Experts of a small language model.
Training: a variant of SOAP for the experts, 480M tokens, 2695 steps.
Below are experts of layer 5 (counted from 0) of a mixture-of-experts language model. Rows are named router (the router's row for the expert), gate (a neuron's input weights, with its number), up (a neuron's input weights, with its number) and show model dimensions 0-191. Each number is 500 + 25 x the weight over its row's rms, rounded and kept within 0 to 999. Numbers have three digits each.
Before each expert's rows: "gets" lists some tokens that make up at least twice as much of what it gets as of all text. This comes from a sample of Wikipedia text that the model never trained on. Tokens count by the router's weight.

# expert 61
gets: " a", " the", " The", " an", " A", " In"
router:499528480511465482458517527463532485538466489541521484514491468506508465531546528480516509486525470481525504480534493530458540537515523460526466511517509490482470526475555516475514514541526462543515505475535538519503487480488484452501486478476494536475508484539491504527528500472472536489505493509547489489484488466525499467518464470482487476488518488503477526494533456480504472481518473499475497506460483478517523452469482508496503506474522502478467525521498523495511535484456483513512517471484476452509525524498482519461457521487484487484520470534522480486472499527488431538
gate0:484514471468544483491486515477464485494522504544501495512536443495517436492497461505531481475522438495492499521524488531471583523503474480518512502511513468502474479520516494497513515494493481494495518461555496509516477475494440463513466469483482482487500485488493497522478518459519544487495494515513515497500489468568493457516523463481503483494532454490462508485531543482468462500526495495513519494493476492519500518493470492503516470509539516477518476486493504485477518493456484486502489513460471482494530518517475511468519543436514498456507500503513502457518524535447472521
up0:480495486550482505469539489502532492500470458504495485516496520567538552516483520464500531466490528530505537453489516461544448489522493499490486525541452495489525528509466532511534491499543485525522509472461512501532485504475531521503512514480482508515492488468473465510499502500475477489525475500481508490508499497483484498482485511520453509496463506517529510531495446477467492517502501478464462527517538497520523535467486472534521501514486516520461547525482514471467522487548485534469509449472514520523511512499497502520534493505453477517515462500476477530463471482488561492
gate1:482495515503516461458473523491515522539486469497467509513487464473513487523512463491488529485534529499530470508495518478458498512501508474550492498489489495474448487504470483519528531494539457509496487499476520506533490473531498466525547503458496491479456492525479493549542487507496491454484481488491489520556525483554478532482498464506478501503499492499510520508533514481493463492534458492475501499527523511525515513489506497528513488469543502478543546466485552458496550473450475524489511495480503497514539531528537574534503519465492498513501486526501541472495507508461469516
up1:540491516504509529502448501508512539476488510462530531495502509438495511517521472512514492526491530514502472494488474469443473545484501514576506477461517514473476468534485462526536499467516496501469479479516478490484522519563476489493531522479509499497512534531510510497529480495499465505477510478499469529561521488518545546488466526527526502531488530478499494483485487495508498477512480544509523494537517518506477488473540531519513521489500512497520542474548498521550590502514511482508524482520510512487531516490506500524474521517522535542463515499508527482504519500517468504
gate2:474503528515514449477515531535501509530483467495484533527481461543528512505508514477473522470511524518540504493538464517489449534490480494490507514514480500458531515460516523506472489520471483519520481510497465485511504475477485506531530507521498532518494488471492500513517510482474496506476495469498503474520475476480513536533557477493412505510471456551488494501539452494528518503523457515470536484495509529492561583479497481513516478479496513509509537489463488492487518529525475512478479489497472503525484530538505549483460499495492508477542486490477497492473498506537541485
up2:488487480465484490492447501458497470495510502526516472494488498519473506503524500480526470471524461478532496508521518464517503509518488487560433534529492459495495497476499493508529508517555494506482512471517505523489505517543509545497498474475495492480506451513515475499493500531513496456553478473472500531515496528499478522507462469498550487497495532465476531472480538462444531553500505494523496506469530475505457526501517487526511475501509530522494501538459537462498483451457551444505519486492518517505561528493505464487530496507485486525475489489476504492483480518464471498
gate3:519483520469477474508509520504530529524462491492522490523501471504457518497492498472509495488523481491499530490528505491488543518567556513532448523492487512504480530474510499503494517533516462527503503542486560515481518510507487478502484494483514514493470477467496477497547507429505481476510508517541488491440502497528478486500520441500493520493472499483511524468544476509505480530500460463500520480492529504523529464534497483525482497473482547451488495506480506501508493460509466481499461483485482446503501486524524480533534522457520491538512484532492424465485534499487498452
up3:508498522462497502534512514549540536496475523493513512505502498495474454466496469524514498492480479506489489518483508487500501522513524484511445501505503532519491507456482507529492450569463502512475513537467527531472517481514515511474527512475534524504502486467489498468525507443501495472513553490542470459461481490487487477497530469497511531487478508474562501453520466498521494502492474481514526467496503506508485439516508494519461496492486511490456495539474499525499480471513488495490463466496471449479480497509527469519531512468520536519494502508479430449518544474513491449
gate4:515523504539518468517519502440492505487482470519498497512486466518523578474420522486473516470502510475498454446517551530475497499469506528518476507482472479528465510456522512457443521510467483495479491498504500500517507471476545504525462507484487488512500469478464471511515485507476505525455500520522510453478477508484482499502476491485478470476470470516465500489517481473488514513510519504480520507535506521494470506477512496483501517461494484528455568531480507470505469539492513522455513483469526451526485506488470522472487511518480519520505487481448502476502474453515503495
up4:531529482498498487519480543508513492517474510477481527515538482469497535505506538522516523510547502512525502464467552464509489483492513522552472471457514484483448501510497488486504509435524496489511475510463516513480507491493544495526506502568484511505494491585471515477526506518514507536469504557494470508475485504515529506545534484457518485489474503501527478482499480483529475486521494508496490515554523514492514492477498503496486530514496543452518533455503506486489536485490514511498486564496539435515509502502522551519493490486485548496452506480520487509494497459506472499

# expert 33
gets: " The", "The", " This", " First", " \"The", " 1st"
router:454515480506493487468491502501547457535465486505480489514502449525504500524530501471518525466530473472510517500525486509488535504520535446512472501518471486484488528467505519491491516539489467555531522498507511495494504473471478495500477484464478529479478484493494458546502485490481506514533471514519486484497470482479484479482460477493465441487547481506496517510506429476483497490529497487470466501474506486503525457476506488490534489467531510491417523535505537502525502485478494557513530467471467475511515538526479506467510516484485461506515446508498491501472462518470483538
gate0:501490506546499505496490508457471526507492488508525493510532518539493492481565498485538492487495456483550500504483519522515499567517552504492437504504491478492538468483516471451539513502478500520515496470517485484530467515493482471499527489486490469487477469487502477525491561499504555540470520489466513453513450470491485485520502490460502509459464461522500499489523503481518529539482504508477436519542490516508485499508537515523480485490514482493470489454519537495517508511510477526496467553484490462487501491540450523488499497482496510465499494486536482467504525497511446524
up0:473527515515512459485514521484483492539515533463461499501516465463531511470477500482458504455525478484528453518506550483490500508514537501481493549468453475477496458539478506494494481470548498503501490517494481531509505541501495434522474488460495476471473508496518536470440523516488510493530478526508509460550473518468465525511511477539484504553524458508499504535475481496500502532492466474483502500493497482524484506507507492473509479459493537511543548522486495461483500504511527461468446502483508512512499471514505522489523489525502559479509493508467511502500488516556527521
gate1:469502529503472510499498538499506458513530455507460499492566525512505479522484518537481562478504516468513488485526439501516524534479472489528484519453479474466493498551570534458466519537505473530504500482470498538515487509507509487515508503501479535512498502524523490508506494516519495488511459529471483474501521471481501480501530496466467506495489532529491487482497475475474499503503486501448464524518484480499486491507472497491535474502516477532526503504470490513512513488497453510506503454472458466515556491517538519483474536526506406502520480516496501504472525509473516452
up1:474500501478492514486463471499456534531515478441486518505520468475492483506529503487504539487487497496443529512455471461472498449495454493486473480501496507482528477481514506476522505569490495507476523480491451509499469484539497499491510516482520527540527495514503504463502524545494492484496486509469459500523565489477490463456469492498514497517459494501489483434481536509521510448495507535491495497534560534512479488526490492498499516520469517506514486493506481515506518470515500487514546450489494522520535539492509541521476515478503486504576497478503499510505516542478542463
gate2:485514529495503491476473506502472497487523497494492521495448503529496492493457491488521511467460473478514473495550567560519520559525496506483510520469484476492466475540466471459505524479487467518476518468514519440518482511522516489545468496471469487491485465523463469525486524506524511526525473520471502510522470509496484491484478475526529512486452465506499473518496513479484502514527520466510492538492499449508540459512506469490526486481590481485481517518534536464514512522510524518465478500493472483518501485528464490464516493486467449491502480508496497500510481528538473494
up2:468474521485495506479497494537524514476522501488475513471474490505463496487481457500490504479448508465469480517531542478532503503490491515537498491468489490501528488522511468457505487501446492499524536452535490495527497484506495506505478544468511443501493487523484461475483501491513512529525496519510479492530549512487506492484481467507534511508465538481518434503472518462413522501519496515502454553545496465495510472543483510487511471484556455533533492477480459505486500491514485508446486487503472499516521494505436508503470510492496475506495509529466482507481472534535495528
gate3:503514490520506533449479533520509489488495473460504453520481511539548494509463487490520519501476540551543511488551418520487489492537519449495499504503470476463531496506517505532536481477495524515521501473541457466472541490489460489498479488486459531494516506519508501470503525452491493481528509508550506457491482484546506491523496506526505507494518492521491485522477494503490498520478461468465493472519497471562506495476548471545522455497535488484456498538476539497535508533500498512513541488522500500546503488504470501500522483525491528467505457520498484503509480523496494508
up3:562473502523517545501474462500491515507475490484482495477496470518484506461507471499500509483511556556503486502540479463531523507519534505518525466479525499476506500550488499541481520491482537555449550486517461507474493524502463517504492499444509460517470521519529491501518485512472467497496502538507504515492500488543522523537489500515479449502500503498496522472460501510523486449510516520474489473524450477530542452521515490504524478492468520449486457491466476531498495512476495517524457506503515510536508534491459503537459485502510491499479516536525497535536495470533487513
gate4:455505505519505449492513538483491495526466487492511485502498484520471468533544503500564498512509483501503502467495503550508555492503494454511485486503484473499498487507493475482522531509538517541449516478501504502509494464576491477515483489502506502471479458544497493493498512508468503496496489502534488494505510549527525524526485481492492481506532528482445526509473484479473516465518449461492499512469488468551497433484492498535488450468504491495477513524505520446507500466489501524497513523475458471504491508552447492479497510508506493453519495497539449447462476509524487507
up4:526527482481481513454506487484485486511506507463522512509468559519488498505497494451496497510528503516494524499527536504558462522502517546473534506501529505498506558475494530568503523503479502513550541496484499488468518505435464487525454465478508531501500514493525518526506496523510488477483535508531489501481487476537484446526518485481527494464557494519511480506518551532489492484517509475488474514442485515497500513525505477505521525515507532494460466487510489527475518482483507472496488523549505495515514482525529530523471510464502497497538506491481493540524444450455476534

# expert 164
gets: " |", " in", " /", "ul", "}", " 1"
router:489532462515490479471489520489536485514468498526523459557452494490528489523533495468551508492503478496508513479496459509485516515535527470533451521515479498513458499489548516508552492524518451527505535475511525553504485484522489485527483471489526542482502428524509460524498494453484540469527489523525507504496504429513473476518488460493491486495491485505499516526547473460492467519504490500464479525500498494520514470470481480493515504483524509497487541507483552493518530489474468543491513482487515462495530494540471508470498525456471509485483459518485484471506492502491464502
gate0:484496465546494497458478504490501477518519437487481524521532512512500455469512484515480482494577522473526523491525493471477513466530533496524532537472535505488500549478540504497495458529503527508497501480495514534497493468491465525508497483481527543477486473445505492471485492498527508544504446469494503509454441480566445465449533508502483470472518496524498540506559530524491515490499491489494487483503523508497543506478486517523522495476516502460468474533501477519539491474482473515502497481486513478481471500491497515501522511495485514523484487494547455465482492497513481493
up0:450450522474493546503506485483502495511513479493490531509545543472501521471513492535474505494516514499538477474518444461459493478487491529503560532463525532506507503488539476482538491466482527485468513475480496496498528519503473505539495550478533528493487481486495500489483505490487480501507471479495494490520510519541469472469536543507482495498535513511506524536536522529498522487502512542497492514503556536489508494457569504549494528512503510483451480481507430497487515489537535495515503485462538496504477480513510452493537475513479501492468491495513455465525454516505503495
gate1:500547479530497507494499534499488486505497450438476489531503497510486479505497515513519461517505514511489525488510494526527543520501514480495461546560511473482461520498509539499504486498492500539501501492553527498527448461440487489530507459482466499453493515483477524536474521482512515525489518550471491470502468472539511460508502512460442499472510476511471528503510486478476519467475524429478497515477455455487509470486489515503507476517491486495515540489529504484503506497483480517517471509483508482504521494490486499444471544474475462444537484500523498518469472531497494523
up1:467486518518484455480538494491543496527470505554501503507502460514503480528531522470474565455505481480537488495518523536456492482517520487546517486513482482475537513502523495456505515512492494479520535463490523525524528471521507510517459505502485505497516464540523462482567517506476528480513451471531526485477512533481482525534470465505528467465505516489505500540517506469463452515527450540507511485519511511515487511519495466534519468495531525466471486523462527494460487483504503504510541486468481502539545523514484529509465495487515492519491465517524505477478477492470507480
gate2:490525537495492489493494516498462513514491506491494488463519468504524469501541539475485466496492496463507510451497526513474487512556530507533441516505516496507441562509506497480535480543490478531474510492516519502510488483465490495507483521467476540520494489486479483516508447517475512506447493471544506496520435500530493477506467493444536461500485540503497516497499494519466460510523486519450514493458463480472512498503496501509466490511501513478543513502469511483477498480525472482517515512462493483502539485492446486490494463501484483467500487491508431522492522537506436544
up2:509506512494497491505493512483516509479495516520504477493501491518470509491560476478503435511496531544485503464486498476445478490500533531566498467518501492527468481479464482489504483504538529505454532535534462498497483495512510516451519538523480471555471488486497517506490431530452492529475514534505481489550497530494500490503489523505521522490494499503507501514474517536499464532491528532503514536482467482457532482509517505500463559496465478513515502510465510475487512503530505503501516467487468485473486502443514486482491497440507521517504515460493501577469485536495471477
gate3:471538519519535495506549549468521524478508490481458469499479489528472444492505547495495502468541504522493505457497522492490538514483550453492487521492493496500474533463487529497506512480516457506514494496456490515497508461488487541491487502477472503473482458491462471543498515491439487466513552496501516522514518514508495493509527481517493530498523510534514516473535485482495505507526495542510521477544506508495477488529494516513539488470513484482502513538450551434455494516515458503485477471483495487495503549512506538470511533482513520504507491475527513471508494493433447485
up3:514505528527491492519513504500520552493518520528496471507517501556463475483501497461507483482533501484488528519471499476478514466522454518528508527475499498533497525520495490485511545444497499529492462496505516493493502486486477543455473449439497486522483494509518520514484480472473543545509520528461515500529509499434501486466507502526474516450483499491516517471525507513513456576485514524453514514500519488489449501468508507529516526517528500490509506460487542457479478558530485473489492514516522474495512530508516502477536508500562480519484514469504474547519491492473512477
gate4:480534466531479525464488499473506483488467511481468460523499448539539526461512515478453568478506460503474475508560494496508517534488475462488501525486497510478452516483517515456492527495540504520521532521536521527485499533466479505531493488463499488523439517487489519515467484514526509474500470481470476483534496491522456511478465509537494497507488489535506522512467470523519519545530524477498483516510501513491496476467447487503481510458526473473497508509493482519476501489512510523529531456509489455553544545536517486523520502527473487536532500512514485510491498508492532502
up4:511463468513452485478481487515488507509482516493479473501462505477511505481516505501497502517462515492492517476550465503523473546458520569473509500508546563505492496454543523511517535520491538471501501491496502533489527524494505504461496495483518512504493459542482509467499460509505508482521513486569480471522496546473508506480528517534549487475484494483503496490494494549464496495548548514530488468515543499514473515485514509501525525480542505467498466471472450517544510492513484507493539475520525513521534521508497522549515428473493504483483507504512441480515499491499514517